python train.py --n_layer=8 --d_model=256 --n_experts=48 --experts_per_token=2 --d_expert=128 --d_shared_expert=128 --activation="clamped_swiglu" --moe_layers=[0, 1, 2, 3, 4, 5, 6, 7] --router_score="sigmoid" --normalize_top_k=false --routed_scale=1.0 --balance_loss=0.0136 --balance_bias=false --router_noise=0.3 --init_std_router=0.0105 --lr_router=0.000812 --n_head=2 --n_kv_head=1 --head_dim=128 --vocab_size=8192 --norm="rmsnorm" --norm_place="pre" --norm_eps=1e-06 --positions="rope" --rope_base=10000.0 --rope_fraction=1.0 --qk_norm=false --attn_scale=0.0884 --tie_embeddings=true --parallel_block=false --init="uniform" --init_std_qkv=0.0451 --init_std_o=0.0 --init_std_up=0.0451 --init_std_down=0.0 --optimizer="muon_variant" --lr=0.0114 --lr_mult_o=4.0 --beta1=0.95 --lr_head=0.00507 --warmup_steps=200 --schedule="wsd" --decay_fraction=1.0 --decay_shape="linear" --final_lr_fraction=0.05 --batch_tokens=131072 --seq_len=1024 --doc_mask=true --train_tokens=690300000 --steps=5267 --dataset="wikipedia_en"
Below are experts of layer 3 (counted from 0) of a mixture-of-experts language model. Rows are named router (the router's row for the expert), gate (a neuron's input weights, with its number), up (a neuron's input weights, with its number) and show model dimensions 128-255. Each number is 50 + 10 x the weight over its row's rms, rounded and kept within 0 to 99.
Before each expert's rows: a language model's description of what the expert responds to. This comes from a sample of Wikipedia text that the model never trained on.

# expert 5
What it handles: Spaces and line breaks in tables and lists like sports stats, plus everyday nouns such as factory, site, book, gate.
router:56 42 49 58 49 57 50 56 46 52 48 51 50 55 57 51 47 76 44 61 45 53 45 46 65 57 57 52 57 62 60 54 42 51 40 37 57 36 77 63 54 46 49 46 15 48 36 25 59 45 45 44 57 48 53 59 45 65 68 41 58 44 47 39 56 60 48 49 56 54 76 49 48 47 35 48 67 48 50 57 25 47 46 51 37 47 45 45 49 45 48 49 36 43 46 47 47 33 60 47 53 45 80 47 34 47 57 46 48 51 43 57 58 42 47 10 48 42 33 34 68 53 47 65 34 56 71 38
gate0:47 40 60 40 70 43 60 39 49 50 69 48 55 43 64 67 44 38 42 62 37 49 32 58 53 39 49 49 42 53 65 73 35 39 53 42 52 29 41 48 46 56 52 38 56 30 36 47 52 48 42 40 57 76 37 50 57 68 67 30 39 44 64 44 61 53 61 50 50 68 57 51 53 61 50 70 46 41 63 44 36 37 46 57 47 43 43 59 47 52 45 52 43 51 49 49 33 53 36 46 60 49 38 52 52 50 54 45 39 52 56 43 47 65 54 57 52 57 37 58 49 46 45 52 65 52 51 50
up0:45 26 47 53 58 56 57 59 52 53 45 65 70 60 66 38 68 43 43 34 49 49 48 46 44 38 58 49 42 33 55 58 44 59 47 48 55 48 44 40 47 57 57 43 41 47 64 55 49 62 36 48 64 32 62 70 67 55 51 56 54 53 34 45 53 55 54 46 61 43 43 60 48 59 51 49 49 62 71 69 52 34 39 38 64 58 38 52 44 50 47 67 54 54 45 60 44 24 64 50 47 32 53 50 59 24 42 39 53 57 33 42 60 54 48 45 44 43 59 51 43 50 39 28 50 56 45 39

# expert 19
What it handles: Capitalized name-initial pieces such as Sh, Sa, Ka, Mc, plus opening parentheses and spaces after place names, e.g. Hamilton' 'Academical.
router:60 43 51 55 46 51 53 33 46 49 54 40 55 57 52 53 47 75 48 58 51 51 45 49 65 54 59 50 56 55 67 52 42 46 42 45 60 39 80 61 56 50 49 50 32 42 45 26 50 44 41 42 61 46 55 56 51 58 54 41 64 51 39 47 59 48 43 51 49 59 71 46 43 47 34 45 59 50 49 49 33 47 44 46 42 45 42 44 52 41 45 49 34 46 45 58 49 37 66 52 57 47 60 59 36 52 53 75 45 37 39 57 54 40 44 19 49 35 30 52 61 41 44 64 35 56 72 34
gate0:53 57 44 56 48 56 45 53 36 37 58 23 52 52 60 65 41 39 44 45 67 52 47 44 71 44 51 42 48 49 48 60 46 54 42 43 42 44 40 73 52 48 21 27 44 52 56 58 50 33 47 37 48 56 57 44 51 58 51 18 62 26 39 45 43 43 48 57 58 62 51 54 51 62 37 52 59 55 65 49 63 35 55 47 61 43 28 41 45 54 52 30 41 50 42 45 49 45 52 55 47 47 56 37 35 45 56 55 63 53 31 45 50 47 32 50 47 47 47 54 45 54 69 57 36 50 63 47
up0:48 44 52 77 70 39 57 39 50 41 57 41 54 62 69 59 29 57 47 46 50 56 56 47 54 42 64 60 47 50 66 48 46 58 50 53 61 54 41 39 53 55 50 33 68 34 63 46 48 34 69 40 46 52 48 48 30 38 36 49 53 53 42 36 36 56 68 37 40 60 47 33 61 36 44 50 49 44 43 59 62 45 67 34 34 40 48 43 42 36 53 48 56 44 56 52 62 35 61 44 46 47 51 76 48 49 38 38 58 49 58 35 68 57 34 45 38 40 59 50 52 58 44 68 47 40 62 44

# expert 4
What it handles: Digits beginning years and numbers in tables and references, plus places after commas, such as 2014, 1917, Leipzig 1883.
router:60 49 61 53 48 58 47 35 49 51 59 53 55 57 51 54 51 77 38 60 32 38 50 44 65 51 60 43 56 60 65 55 48 46 39 39 55 30 65 59 56 48 50 47 29 45 47 36 53 49 40 41 68 50 59 49 47 34 67 40 64 39 47 40 61 55 47 51 55 63 65 46 47 48 37 49 55 53 53 63 39 46 44 47 41 47 45 42 52 43 50 42 43 41 46 58 50 43 61 44 52 51 72 39 39 42 60 60 43 55 45 55 52 34 56 18 50 29 39 37 73 51 38 55 38 57 77 39
gate0:46 40 58 59 58 53 57 41 42 47 52 59 56 53 61 60 55 49 43 57 50 56 50 47 51 66 53 39 64 46 32 47 41 56 40 66 62 58 54 41 52 47 79 41 55 58 42 41 35 51 45 41 39 41 26 50 63 46 78 67 51 62 50 38 58 39 54 48 43 62 55 51 41 59 50 68 58 41 36 58 40 22 55 42 46 53 42 58 39 33 54 50 34 37 58 66 39 42 45 57 57 44 53 62 59 63 74 47 55 40 48 55 39 51 40 57 63 47 66 66 37 51 48 37 38 48 58 51
up0:69 46 68 51 46 28 34 52 47 36 53 60 55 46 57 28 51 41 58 43 46 45 52 46 52 42 63 55 59 43 48 49 40 39 63 49 44 55 40 51 55 55 35 38 57 42 46 69 78 64 47 44 42 48 46 46 54 62 51 56 45 38 60 51 40 74 51 57 60 50 50 43 19 50 43 36 48 58 51 41 40 44 55 54 49 57 55 53 48 46 39 36 36 37 38 40 52 55 53 60 35 35 30 50 56 49 52 48 57 61 54 46 36 54 50 51 52 52 53 51 47 40 45 53 57 57 54 45

# expert 30
What it handles: Standalone space tokens placed just before a number, especially years and dates, as in born 2000, In 1882, March 17, 1997.
router:51 43 63 62 42 55 60 49 47 79 53 40 53 56 55 59 59 49 56 61 75 35 54 57 44 59 56 45 70 61 48 60 37 47 43 51 49 59 63 66 66 52 43 37 47 43 39 38 57 41 53 27 54 43 57 60 50 54 63 43 38 46 37 34 62 50 44 48 56 34 59 42 57 37 39 51 48 57 50 40 39 41 31 38 57 47 40 35 55 32 42 47 45 30 24 51 42 39 61 48 54 55 51 50 48 61 54 51 51 41 47 51 63 56 63 41 57 40 47 46 49 58 36 50 33 45 56 43
gate0:39 47 62 45 44 55 58 44 65 53 53 35 55 57 67 51 48 57 52 42 62 47 38 34 54 38 42 45 63 66 49 56 55 56 47 39 75 52 44 38 54 49 28 56 51 44 51 42 32 12 73 52 50 57 48 51 62 62 54 52 45 36 32 54 43 44 60 61 74 50 50 41 45 47 56 54 45 54 36 57 43 30 65 53 52 60 58 52 48 41 44 54 67 62 54 27 50 44 41 62 47 52 62 48 56 49 40 68 46 49 44 34 49 46 60 35 50 66 55 50 43 49 48 57 49 39 49 61
up0:40 52 71 56 55 64 61 49 59 57 52 47 58 49 77 51 53 52 67 40 56 51 52 49 58 32 33 48 51 64 45 46 40 42 39 41 66 55 50 62 62 48 36 52 42 54 40 45 37 26 70 53 52 65 56 47 53 62 39 41 44 50 34 57 58 51 62 48 67 48 55 38 39 50 46 55 54 46 57 54 40 42 51 64 38 57 48 43 50 38 32 43 52 55 69 40 57 50 42 72 49 43 54 49 50 40 51 62 46 63 54 43 44 53 71 37 46 64 49 45 45 62 35 49 22 50 43 57

# expert 33
What it handles: Digits in years and figures, especially after commas in taxonomic authorities and citations, e.g. Jordan & Starks, 1901.
router:55 43 53 58 48 62 38 36 46 55 52 46 53 52 49 50 52 68 46 53 43 34 44 43 59 65 56 46 55 49 70 56 44 52 32 49 48 41 84 58 64 46 48 46 26 48 36 33 52 43 40 43 59 43 58 54 38 45 61 34 49 47 49 43 62 54 48 55 50 58 59 48 43 50 36 41 62 52 47 51 44 42 46 39 46 40 43 45 46 39 50 46 44 40 43 68 49 44 64 50 49 45 73 54 34 43 57 69 44 42 43 53 56 43 40 17 41 35 31 38 61 55 49 50 32 53 74 35
gate0:44 35 46 66 48 52 41 44 54 61 58 46 56 44 40 50 38 56 54 57 69 49 46 45 52 64 57 29 32 41 57 58 54 52 56 54 34 41 47 37 38 45 44 36 46 44 44 68 28 50 55 24 60 36 42 64 49 48 62 50 46 58 53 44 55 59 51 59 45 57 47 39 67 42 70 40 47 42 50 48 60 34 49 46 57 35 32 50 34 45 60 44 53 50 48 46 39 44 51 37 50 50 43 45 28 50 46 36 45 44 40 39 51 40 60 52 58 26 63 48 38 44 62 56 47 55 57 36
up0:51 61 43 58 79 48 44 46 64 66 47 62 57 49 40 58 51 41 58 47 43 55 56 49 46 51 65 57 53 52 51 60 38 48 52 55 60 57 63 56 43 52 47 48 45 48 57 60 50 45 58 41 68 47 48 52 72 46 59 26 34 49 61 45 56 49 71 59 61 52 61 49 55 56 56 41 48 35 51 44 43 47 80 52 58 47 36 43 57 43 63 35 45 55 38 53 46 47 62 27 50 42 62 56 49 50 62 37 78 41 50 43 56 56 55 58 61 31 59 36 56 40 37 59 42 49 64 38

# expert 31
What it handles: Line breaks and digits in sports and chart statistics, spaces after club or place names, and the ending of Hall of 'Fame'.
router:57 45 55 55 46 58 38 52 50 58 61 46 51 56 54 54 52 71 47 57 48 51 44 47 58 63 60 45 53 59 60 58 45 48 35 50 57 43 69 61 58 50 47 51 32 46 40 27 43 43 44 42 70 47 54 52 33 58 48 40 66 44 39 42 61 37 42 48 55 49 67 43 46 59 38 45 64 46 52 54 36 47 49 47 53 48 43 43 52 42 52 46 30 45 47 56 48 46 68 43 49 50 76 62 41 39 57 57 56 49 43 53 57 41 36 17 62 36 37 35 66 55 44 60 38 56 61 40
gate0:54 32 36 40 56 46 40 40 28 45 45 38 58 55 49 60 52 52 63 61 45 58 52 57 57 47 64 47 49 67 46 46 18 47 59 44 45 60 44 53 38 32 40 32 49 39 57 61 55 47 49 58 51 55 62 48 61 44 52 37 39 66 62 59 62 47 54 61 75 42 63 44 55 67 54 39 51 63 56 45 54 32 47 53 47 44 58 38 57 48 33 59 39 33 54 47 50 44 45 41 59 47 50 68 59 45 60 59 68 56 43 45 57 45 45 38 31 50 50 61 59 52 46 51 68 48 55 48
up0:44 50 54 44 37 49 57 56 43 36 55 61 61 36 61 51 45 40 52 33 58 34 53 55 43 60 45 47 65 48 59 70 61 45 58 68 43 62 57 37 39 33 35 47 35 67 56 63 48 57 70 45 66 52 45 62 47 43 44 58 47 42 39 45 40 81 48 55 43 44 70 39 70 61 37 43 51 49 33 38 78 44 55 42 37 57 61 50 52 36 54 51 48 54 42 32 36 41 45 62 52 55 63 62 55 61 54 48 44 53 47 26 48 40 68 57 50 55 61 62 63 68 39 70 31 50 51 59

# expert 7
What it handles: Bare spaces and opening quotes before numbers or titles, mostly in dates, tables and citations, e.g. Saturday' '24, Badge '"'For.
router:59 48 42 56 46 56 64 29 49 57 56 46 51 52 50 59 50 74 44 57 47 47 47 46 58 50 59 47 52 59 53 54 42 49 37 39 53 47 71 58 72 46 47 47 31 44 42 27 56 41 43 42 58 49 58 56 48 41 65 43 63 42 34 45 73 45 36 41 51 52 74 46 45 51 33 46 57 49 37 58 35 46 46 52 48 45 47 47 38 43 45 47 42 43 48 65 46 38 66 45 54 41 65 58 37 56 62 62 47 39 45 59 55 39 44 26 59 33 30 30 81 33 40 68 41 50 69 40
gate0:56 57 71 55 41 53 52 49 32 61 65 41 49 63 54 52 41 65 52 54 71 31 55 48 48 45 48 43 47 81 51 47 54 49 51 48 40 49 49 46 59 50 39 41 45 66 33 46 55 49 52 60 46 62 57 50 38 50 72 47 55 47 46 41 45 35 54 48 68 60 31 39 65 61 56 47 52 47 48 46 45 18 25 44 58 51 50 29 44 42 67 47 56 42 60 49 42 50 62 48 57 49 60 62 49 49 58 50 52 56 46 56 35 40 36 66 38 31 56 59 55 42 41 66 51 52 61 38
up0:39 44 62 53 34 32 57 51 37 54 63 62 44 77 29 64 53 55 42 69 68 63 48 59 39 48 40 40 42 37 53 51 51 68 52 51 53 53 56 54 44 59 51 46 52 41 57 47 43 50 51 55 69 47 49 36 47 46 56 54 47 53 47 75 46 53 43 56 75 52 51 49 56 51 53 76 36 45 51 54 32 39 41 39 51 71 36 54 33 54 67 53 58 64 54 60 55 47 49 61 51 45 50 47 66 44 44 49 63 40 73 69 50 39 55 57 49 52 58 48 52 48 55 67 46 70 52 46

# expert 3
What it handles: Line breaks, sentence periods and digits inside numbers in tables and lists, e.g. 9'5'5, 6.5'0', King Of The Table 1'3'.
router:54 42 51 57 49 58 49 46 44 55 57 46 53 53 56 53 46 72 46 58 38 49 49 45 61 54 56 52 52 54 63 52 42 40 24 32 58 44 71 59 46 42 48 48 27 43 41 39 47 45 42 42 58 50 57 53 43 57 50 39 56 48 36 46 63 63 46 51 52 45 60 49 44 46 44 40 54 48 40 53 46 42 48 45 50 41 43 38 48 38 50 51 45 46 42 69 46 43 70 42 53 52 65 45 39 45 51 68 43 48 46 53 53 40 45 00 47 34 25 38 66 50 46 61 32 53 64 35
gate0:49 57 59 63 47 49 52 46 44 55 61 47 56 61 55 47 42 59 38 56 52 41 43 58 70 49 57 35 52 73 46 51 29 57 54 57 34 35 50 43 52 47 60 46 57 45 41 46 35 43 51 61 37 42 52 45 58 43 50 60 35 54 62 36 58 48 37 60 66 64 52 41 38 49 59 46 49 33 47 49 54 46 53 49 40 58 47 37 36 38 42 56 37 49 45 55 31 69 40 45 50 53 44 62 47 49 48 42 61 57 34 53 33 44 50 52 55 31 50 66 56 73 48 49 48 55 23 53
up0:51 58 54 73 52 55 43 48 44 66 66 51 43 54 52 47 52 71 42 51 41 49 58 61 56 35 64 56 50 41 45 64 57 44 57 48 58 60 55 57 54 60 42 53 48 46 40 51 45 39 34 43 48 55 47 62 44 31 55 56 53 49 30 66 42 41 43 59 59 40 67 34 63 34 47 57 53 80 26 44 57 50 32 54 46 35 44 74 54 33 63 47 50 47 40 73 42 50 47 55 41 57 36 60 61 58 60 55 50 68 50 45 48 64 44 41 45 42 54 38 51 70 49 70 45 51 43 64

# expert 17
What it handles: Degree, minute and second marks, N/W, plus signs, slashes and units in coordinates, area codes, apps/goals lists.
router:55 51 40 66 53 68 36 68 50 57 55 37 45 73 60 54 60 53 64 40 51 30 40 60 62 47 51 41 69 49 47 60 39 46 49 64 43 66 71 49 78 43 47 41 36 39 62 48 42 46 51 57 58 54 69 68 58 32 61 35 52 63 49 37 58 46 63 51 55 42 37 64 53 41 36 45 55 66 67 56 62 37 42 49 49 42 43 44 44 64 64 56 46 42 45 48 51 47 48 36 34 40 56 62 42 61 52 63 53 56 55 46 51 41 66 28 40 49 57 65 51 54 53 44 41 57 48 40
gate0:46 58 36 57 49 60 46 62 25 71 58 42 44 45 61 48 66 41 45 51 48 41 38 57 44 58 39 49 63 47 42 68 28 62 49 59 55 47 53 42 28 49 60 32 48 72 45 46 54 47 57 60 41 49 76 46 69 42 67 37 66 52 45 50 52 44 50 40 35 66 45 33 56 65 46 49 50 62 71 42 44 34 60 53 45 60 48 58 52 62 64 40 50 45 65 47 43 65 48 41 47 48 34 46 61 38 57 62 48 46 52 54 55 36 46 44 27 49 42 54 36 48 58 54 58 50 47 52
up0:60 65 44 57 61 58 56 53 31 59 46 69 50 52 75 45 55 47 50 52 40 37 34 51 51 37 40 54 45 34 36 82 25 63 54 66 58 46 55 40 37 59 53 36 54 65 49 40 53 46 59 55 59 55 67 45 55 50 69 35 40 46 51 64 56 56 64 41 39 40 52 48 52 63 49 57 53 71 56 35 51 22 52 48 51 52 41 49 50 59 59 53 56 61 48 56 57 59 50 49 54 48 53 71 51 36 71 66 42 44 29 52 50 40 39 43 35 52 60 43 45 60 32 61 47 40 38 49

# expert 8
What it handles: Pipe separators between table cells, mostly in sports statistics and election tables, plus semicolons and colons in lists.
router:52 45 50 49 44 66 40 45 46 49 48 47 50 49 44 58 48 48 40 66 44 28 44 53 70 47 61 54 55 67 58 63 38 61 63 42 62 29 65 50 48 57 51 46 44 42 33 57 51 33 36 52 61 54 50 65 59 54 49 34 31 57 56 54 62 62 36 49 49 59 56 50 43 42 43 43 41 41 57 48 41 43 56 45 27 46 38 38 51 47 42 41 45 53 48 63 51 34 42 56 50 39 60 46 40 61 54 53 64 47 55 39 41 34 39 52 44 52 53 54 39 69 61 60 39 55 46 42
gate0:47 36 35 59 46 37 66 47 47 40 62 51 64 46 56 65 57 52 36 42 43 55 48 54 54 41 48 44 46 40 40 50 45 50 55 59 53 40 50 31 44 57 49 31 47 52 38 62 40 44 28 43 40 40 54 41 43 55 44 45 56 59 23 62 57 51 34 50 53 59 65 58 52 48 46 35 54 53 37 52 37 55 38 31 39 60 55 30 53 50 34 50 48 38 50 61 53 50 24 27 48 61 69 52 56 58 60 49 61 57 52 39 39 32 42 59 36 39 59 41 40 81 54 58 42 45 49 49
up0:50 47 44 65 44 45 65 48 44 51 60 61 59 49 54 71 62 46 39 40 27 54 53 56 47 46 44 45 50 46 44 54 44 40 50 54 76 51 41 31 41 59 52 31 56 62 34 52 32 43 26 42 39 43 59 37 51 53 37 60 51 47 39 70 58 49 46 44 53 55 54 59 55 42 49 42 54 57 27 55 34 54 51 32 30 57 63 35 46 40 34 50 51 39 45 60 46 51 30 26 45 72 60 68 55 59 50 46 59 58 45 53 41 38 60 49 37 50 46 32 40 64 58 49 52 50 50 53

# expert 16
What it handles: Short capitalized pieces opening names and foreign words, such as Re, La, O, Pro in All-Pro.
router:58 54 54 49 38 65 56 65 42 69 40 33 62 62 50 43 48 52 33 39 65 34 51 39 47 52 70 50 61 63 52 55 45 57 48 47 47 29 59 41 52 45 48 47 60 22 39 40 45 48 53 38 42 54 58 48 47 51 53 34 37 33 43 29 44 51 45 64 52 53 51 27 63 36 63 54 48 56 56 44 32 44 39 60 50 52 48 45 38 39 27 49 32 47 41 57 41 48 46 53 43 54 70 51 39 61 47 50 47 47 49 52 61 49 65 57 39 39 60 68 51 50 67 44 65 58 70 42
gate0:61 61 53 52 46 46 38 50 55 50 45 41 63 64 45 38 37 66 32 34 53 39 36 46 67 39 62 51 48 41 37 50 40 46 32 54 66 45 62 43 67 53 51 38 44 31 52 47 63 51 36 62 56 53 60 63 53 55 51 58 51 46 52 35 72 47 45 56 48 44 44 44 45 32 53 51 46 45 49 48 46 21 38 46 55 42 41 52 50 54 36 37 44 61 44 45 59 38 36 44 53 59 55 53 61 64 55 43 56 43 56 43 62 38 48 59 30 54 67 44 48 56 61 54 51 61 66 46
up0:57 42 67 59 47 27 49 65 58 48 48 29 54 54 57 39 61 54 55 40 43 46 52 29 40 49 38 48 35 52 47 43 35 33 32 42 50 29 53 47 60 56 51 44 55 15 46 24 54 47 46 61 48 55 61 56 57 36 46 53 50 52 50 44 72 55 58 60 44 48 46 34 40 25 52 55 40 57 50 46 48 47 25 38 46 56 54 54 42 47 54 44 44 43 43 61 55 30 39 47 40 50 57 56 57 37 63 49 54 52 45 51 39 48 39 47 42 51 66 43 64 63 48 46 38 68 64 52

# expert 47
What it handles: Commas, apostrophes, closing parentheses and spaces right after personal or company names, e.g. Greenwood',', Bee'''s, Hitparade')'.
router:54 43 50 52 47 50 54 29 48 53 50 46 53 51 48 52 53 77 42 57 40 69 49 41 51 53 58 54 53 57 70 56 42 49 45 40 60 37 68 62 62 44 50 50 33 42 45 41 66 43 45 47 62 49 55 57 53 63 64 34 61 47 27 42 61 70 43 46 48 63 74 48 50 42 38 49 54 52 47 49 13 45 48 65 46 43 48 42 53 41 47 41 35 46 47 58 46 40 66 53 48 50 60 54 38 47 58 50 43 48 42 57 59 43 47 32 55 35 26 22 68 42 42 68 34 53 68 37
gate0:41 46 64 55 56 38 40 46 50 65 63 51 59 69 47 57 64 38 45 49 48 35 49 30 54 44 73 34 64 60 40 51 49 50 34 30 53 79 45 75 50 46 35 45 42 49 50 49 50 31 51 63 67 46 44 49 52 57 41 49 41 52 41 48 47 68 54 35 41 55 38 57 56 71 45 50 46 65 63 58 44 19 50 55 45 50 51 43 59 51 48 62 50 49 57 49 49 39 57 42 48 59 63 55 46 70 65 39 44 58 38 41 40 61 52 52 42 36 41 62 56 48 47 54 69 58 56 38
up0:49 67 53 61 67 59 37 56 51 63 45 65 46 50 52 35 40 77 49 53 29 40 59 42 46 58 50 60 68 68 51 49 42 48 52 39 37 48 50 38 45 66 63 43 62 58 27 47 65 42 39 58 43 49 58 55 61 67 48 43 42 55 49 51 47 47 48 57 65 44 41 36 68 48 50 56 48 51 49 38 46 47 54 51 74 42 51 53 33 47 59 60 43 43 50 55 63 44 31 44 39 53 50 65 42 27 60 57 53 35 48 47 35 53 68 49 44 49 40 58 46 27 32 52 34 47 40 50

# expert 39
What it handles: Bare spaces before numbers or years in tables and prose, plus object pronouns such as him, himself, them and possessive apostrophes.
router:51 45 48 58 45 56 57 36 54 53 41 47 52 50 52 51 53 72 43 53 43 69 48 46 53 47 59 48 53 52 61 52 40 51 31 50 56 45 69 57 54 46 47 48 28 46 41 34 61 47 44 46 56 48 59 58 58 57 78 34 60 44 39 42 71 64 50 51 49 53 78 51 50 51 37 47 56 50 47 47 42 46 46 64 37 45 43 44 58 39 42 44 37 46 44 50 43 38 60 55 48 41 68 44 35 39 56 64 44 41 44 53 55 46 57 08 46 43 30 31 65 60 32 59 34 51 79 38
gate0:68 52 44 44 44 56 70 40 56 46 42 37 56 57 46 61 63 48 61 50 49 50 35 38 42 72 51 37 57 52 38 56 47 52 52 50 43 56 35 47 64 41 32 35 43 33 56 50 50 40 37 39 45 62 38 45 62 44 52 60 59 46 63 52 46 58 49 55 45 48 54 51 54 55 40 62 32 35 70 56 55 41 54 54 59 52 63 42 34 59 38 53 44 60 51 63 47 50 41 56 47 43 44 50 51 65 59 43 49 50 48 73 70 42 46 53 60 42 52 51 64 43 73 51 62 60 45 63
up0:48 40 52 61 53 40 61 52 33 67 40 46 42 45 52 36 48 38 55 25 42 47 59 44 47 41 40 51 47 41 56 35 41 43 54 49 55 41 69 63 46 40 44 47 43 66 60 51 34 38 45 43 49 57 49 52 53 54 63 33 47 44 62 47 53 54 40 48 39 55 58 63 55 49 63 52 43 58 53 49 68 45 57 40 77 39 43 48 44 56 34 56 32 47 74 64 50 74 38 47 46 38 47 43 43 59 61 47 47 61 40 58 49 79 58 57 25 53 58 50 55 51 52 48 58 47 37 61

# expert 28
What it handles: Spaces and leading digits of years and percentages, mostly in census demographics and taxonomic author citations, such as 1891, 28.1%.
router:54 42 52 53 47 57 56 28 47 49 51 51 50 52 49 57 51 68 44 57 44 60 47 50 52 65 57 45 60 56 58 58 42 52 31 47 58 49 81 56 59 42 52 45 22 49 37 24 67 48 43 45 65 50 57 62 49 55 64 37 65 43 41 45 74 50 45 47 55 51 73 45 44 46 33 46 53 45 51 58 25 44 43 51 47 42 49 43 51 39 44 47 54 45 42 54 51 43 58 48 55 39 61 47 43 47 50 73 47 43 45 59 57 42 50 22 50 41 36 49 65 46 43 70 44 56 80 37
gate0:48 40 60 57 31 50 47 48 32 66 49 41 56 47 60 49 34 54 55 66 46 51 51 61 61 64 47 53 51 44 61 59 43 51 49 32 46 51 52 38 55 46 40 32 55 51 57 54 59 53 37 42 47 43 45 46 57 61 45 45 64 56 34 52 59 54 47 43 47 40 42 43 62 55 34 58 47 39 67 52 41 38 47 60 50 34 46 49 36 45 48 37 66 39 60 47 42 48 52 55 45 57 36 41 38 41 50 63 51 60 34 57 42 41 50 46 53 37 55 48 56 51 39 47 49 56 23 50
up0:52 46 53 36 38 46 59 41 51 46 52 44 42 59 59 45 48 62 63 59 60 63 58 54 74 45 60 51 62 51 36 59 50 19 42 60 51 52 62 70 48 58 36 40 52 39 55 38 43 64 61 57 52 39 57 54 42 51 63 45 62 57 39 36 41 61 71 46 38 59 42 40 48 65 55 48 32 43 62 40 61 39 62 55 51 46 55 39 48 33 39 44 44 50 50 65 48 64 50 58 42 46 64 64 60 30 50 59 46 65 57 36 41 53 42 53 43 45 56 68 52 58 75 41 34 63 72 49

# expert 9
What it handles: Pipe characters, line breaks and digits in wiki tables of votes, results, timetables and list entries.
router:52 43 48 55 49 57 43 25 55 55 47 50 52 49 49 55 47 70 44 53 52 53 49 49 47 54 61 48 52 59 58 53 47 47 47 46 57 38 69 53 56 42 44 46 20 45 38 27 62 43 41 41 60 46 57 60 34 45 53 37 57 48 43 45 70 75 46 50 51 50 69 47 46 52 35 44 53 49 44 52 32 44 42 55 36 46 43 42 45 43 54 43 44 39 47 67 50 39 52 60 54 49 69 43 41 40 55 81 53 54 41 59 60 42 28 21 47 38 32 33 69 48 38 63 37 56 70 33
gate0:51 53 59 80 56 63 47 73 44 54 52 32 49 63 51 49 43 65 53 66 49 55 44 35 65 44 53 50 63 55 63 60 38 45 50 58 34 55 50 54 40 40 32 39 35 68 46 42 45 49 19 44 56 58 56 55 49 58 41 53 61 62 52 53 44 49 60 53 71 56 59 50 52 64 48 59 64 44 59 43 59 46 30 49 42 54 53 47 45 32 55 57 42 58 58 62 21 49 53 51 40 48 48 37 70 47 56 45 51 51 42 48 52 44 56 58 58 49 56 50 55 42 49 53 51 58 52 52
up0:57 49 60 66 67 53 43 61 59 58 27 41 39 60 47 68 38 44 57 56 39 49 58 39 42 53 46 48 75 66 48 53 26 47 53 54 38 47 52 62 78 45 54 57 48 52 44 52 37 60 56 33 46 65 38 50 47 49 56 62 58 77 55 42 45 40 57 50 39 62 49 59 61 36 34 55 52 46 55 50 51 42 38 66 57 51 60 55 58 56 44 27 44 44 56 43 73 46 46 66 55 45 41 44 56 45 52 54 50 45 45 52 61 76 65 57 59 46 49 44 39 53 64 55 36 56 46 47

# expert 23
What it handles: The verbs is, was, are, were and be, the words also and not, and adverb endings such as tentative'ly' and comparative'ly'.
router:52 41 49 69 52 57 42 49 52 59 44 37 50 46 57 53 29 68 48 54 26 40 63 37 62 39 63 62 46 48 32 48 32 47 41 47 40 53 47 46 59 41 39 51 39 48 66 43 51 52 45 37 60 52 42 44 47 45 45 41 51 48 43 43 68 46 32 43 62 43 37 50 50 40 29 45 42 52 62 43 50 47 56 45 43 41 40 48 59 35 57 39 47 50 42 49 42 42 65 33 47 51 53 62 46 34 54 69 54 41 47 46 62 27 73 44 55 44 55 57 44 67 57 58 57 41 79 40
gate0:44 37 41 73 46 42 66 47 50 53 54 60 63 49 67 75 52 58 49 51 44 44 62 66 57 50 42 48 51 47 26 45 37 40 51 53 46 51 51 66 37 51 29 43 39 45 61 46 60 56 34 29 34 31 63 39 49 42 47 67 59 61 44 37 58 40 48 50 43 46 32 51 43 57 58 40 37 65 41 63 46 45 52 37 48 60 30 48 53 43 55 62 44 62 51 53 31 69 49 50 57 33 55 69 56 37 57 47 56 61 36 48 53 41 55 35 47 49 54 92 38 61 38 51 45 47 55 31
up0:45 57 62 63 60 47 35 31 63 43 36 42 65 59 46 28 49 48 55 36 47 39 60 62 71 62 50 56 68 51 55 69 50 34 46 46 57 61 50 54 35 38 58 40 49 32 45 57 50 51 50 57 53 46 45 49 54 39 57 40 45 52 35 55 56 73 49 31 45 45 56 53 63 70 63 53 63 56 45 51 42 30 51 53 55 34 45 45 48 72 45 48 59 51 53 55 68 63 40 38 50 51 40 13 42 61 38 57 57 57 64 40 43 53 64 50 47 53 48 54 63 45 62 59 47 54 48 49

# expert 36
What it handles: Periods, auxiliaries like was and is, and LaTeX backslash commands in math formulas, such as \frac and \binom.
router:58 47 50 59 44 54 39 22 48 49 47 48 53 54 51 58 45 82 46 55 49 40 46 48 59 55 64 51 56 51 70 60 48 51 31 47 56 34 68 62 63 45 42 48 37 49 47 27 48 41 40 44 59 50 53 54 52 50 56 32 59 51 43 43 60 57 45 54 57 42 59 51 43 57 35 44 53 48 32 56 37 47 47 47 47 44 38 43 44 41 49 44 54 44 47 62 51 34 64 51 54 49 68 43 46 53 53 66 41 39 47 56 60 40 49 12 38 43 33 30 70 60 35 63 30 53 75 39
gate0:52 34 38 75 47 57 50 45 57 34 22 30 58 53 47 72 37 57 68 39 56 58 42 54 45 43 61 47 52 63 38 54 22 58 46 41 63 49 56 46 45 44 54 38 48 43 54 34 44 55 46 58 47 47 62 66 57 33 56 39 47 57 42 45 33 58 38 50 61 48 42 70 49 39 56 38 47 64 57 42 50 31 52 53 51 35 39 45 52 64 28 61 53 42 52 56 37 45 45 43 53 48 62 68 38 66 52 52 43 44 60 58 42 54 58 53 44 52 47 69 59 38 48 55 55 55 85 42
up0:68 38 69 36 62 55 53 42 45 50 51 53 75 55 44 47 43 48 58 54 55 58 30 37 39 31 61 47 57 50 35 70 43 32 53 55 51 57 51 59 51 56 37 62 54 40 43 52 45 33 52 48 60 37 60 66 48 54 44 44 45 50 52 57 55 70 57 53 64 41 54 61 63 40 67 52 47 67 55 47 55 48 51 26 30 32 57 54 41 54 39 62 36 46 48 49 50 31 52 44 60 48 57 63 49 49 48 64 30 52 57 69 62 61 63 37 50 46 47 57 42 56 76 56 45 51 54 78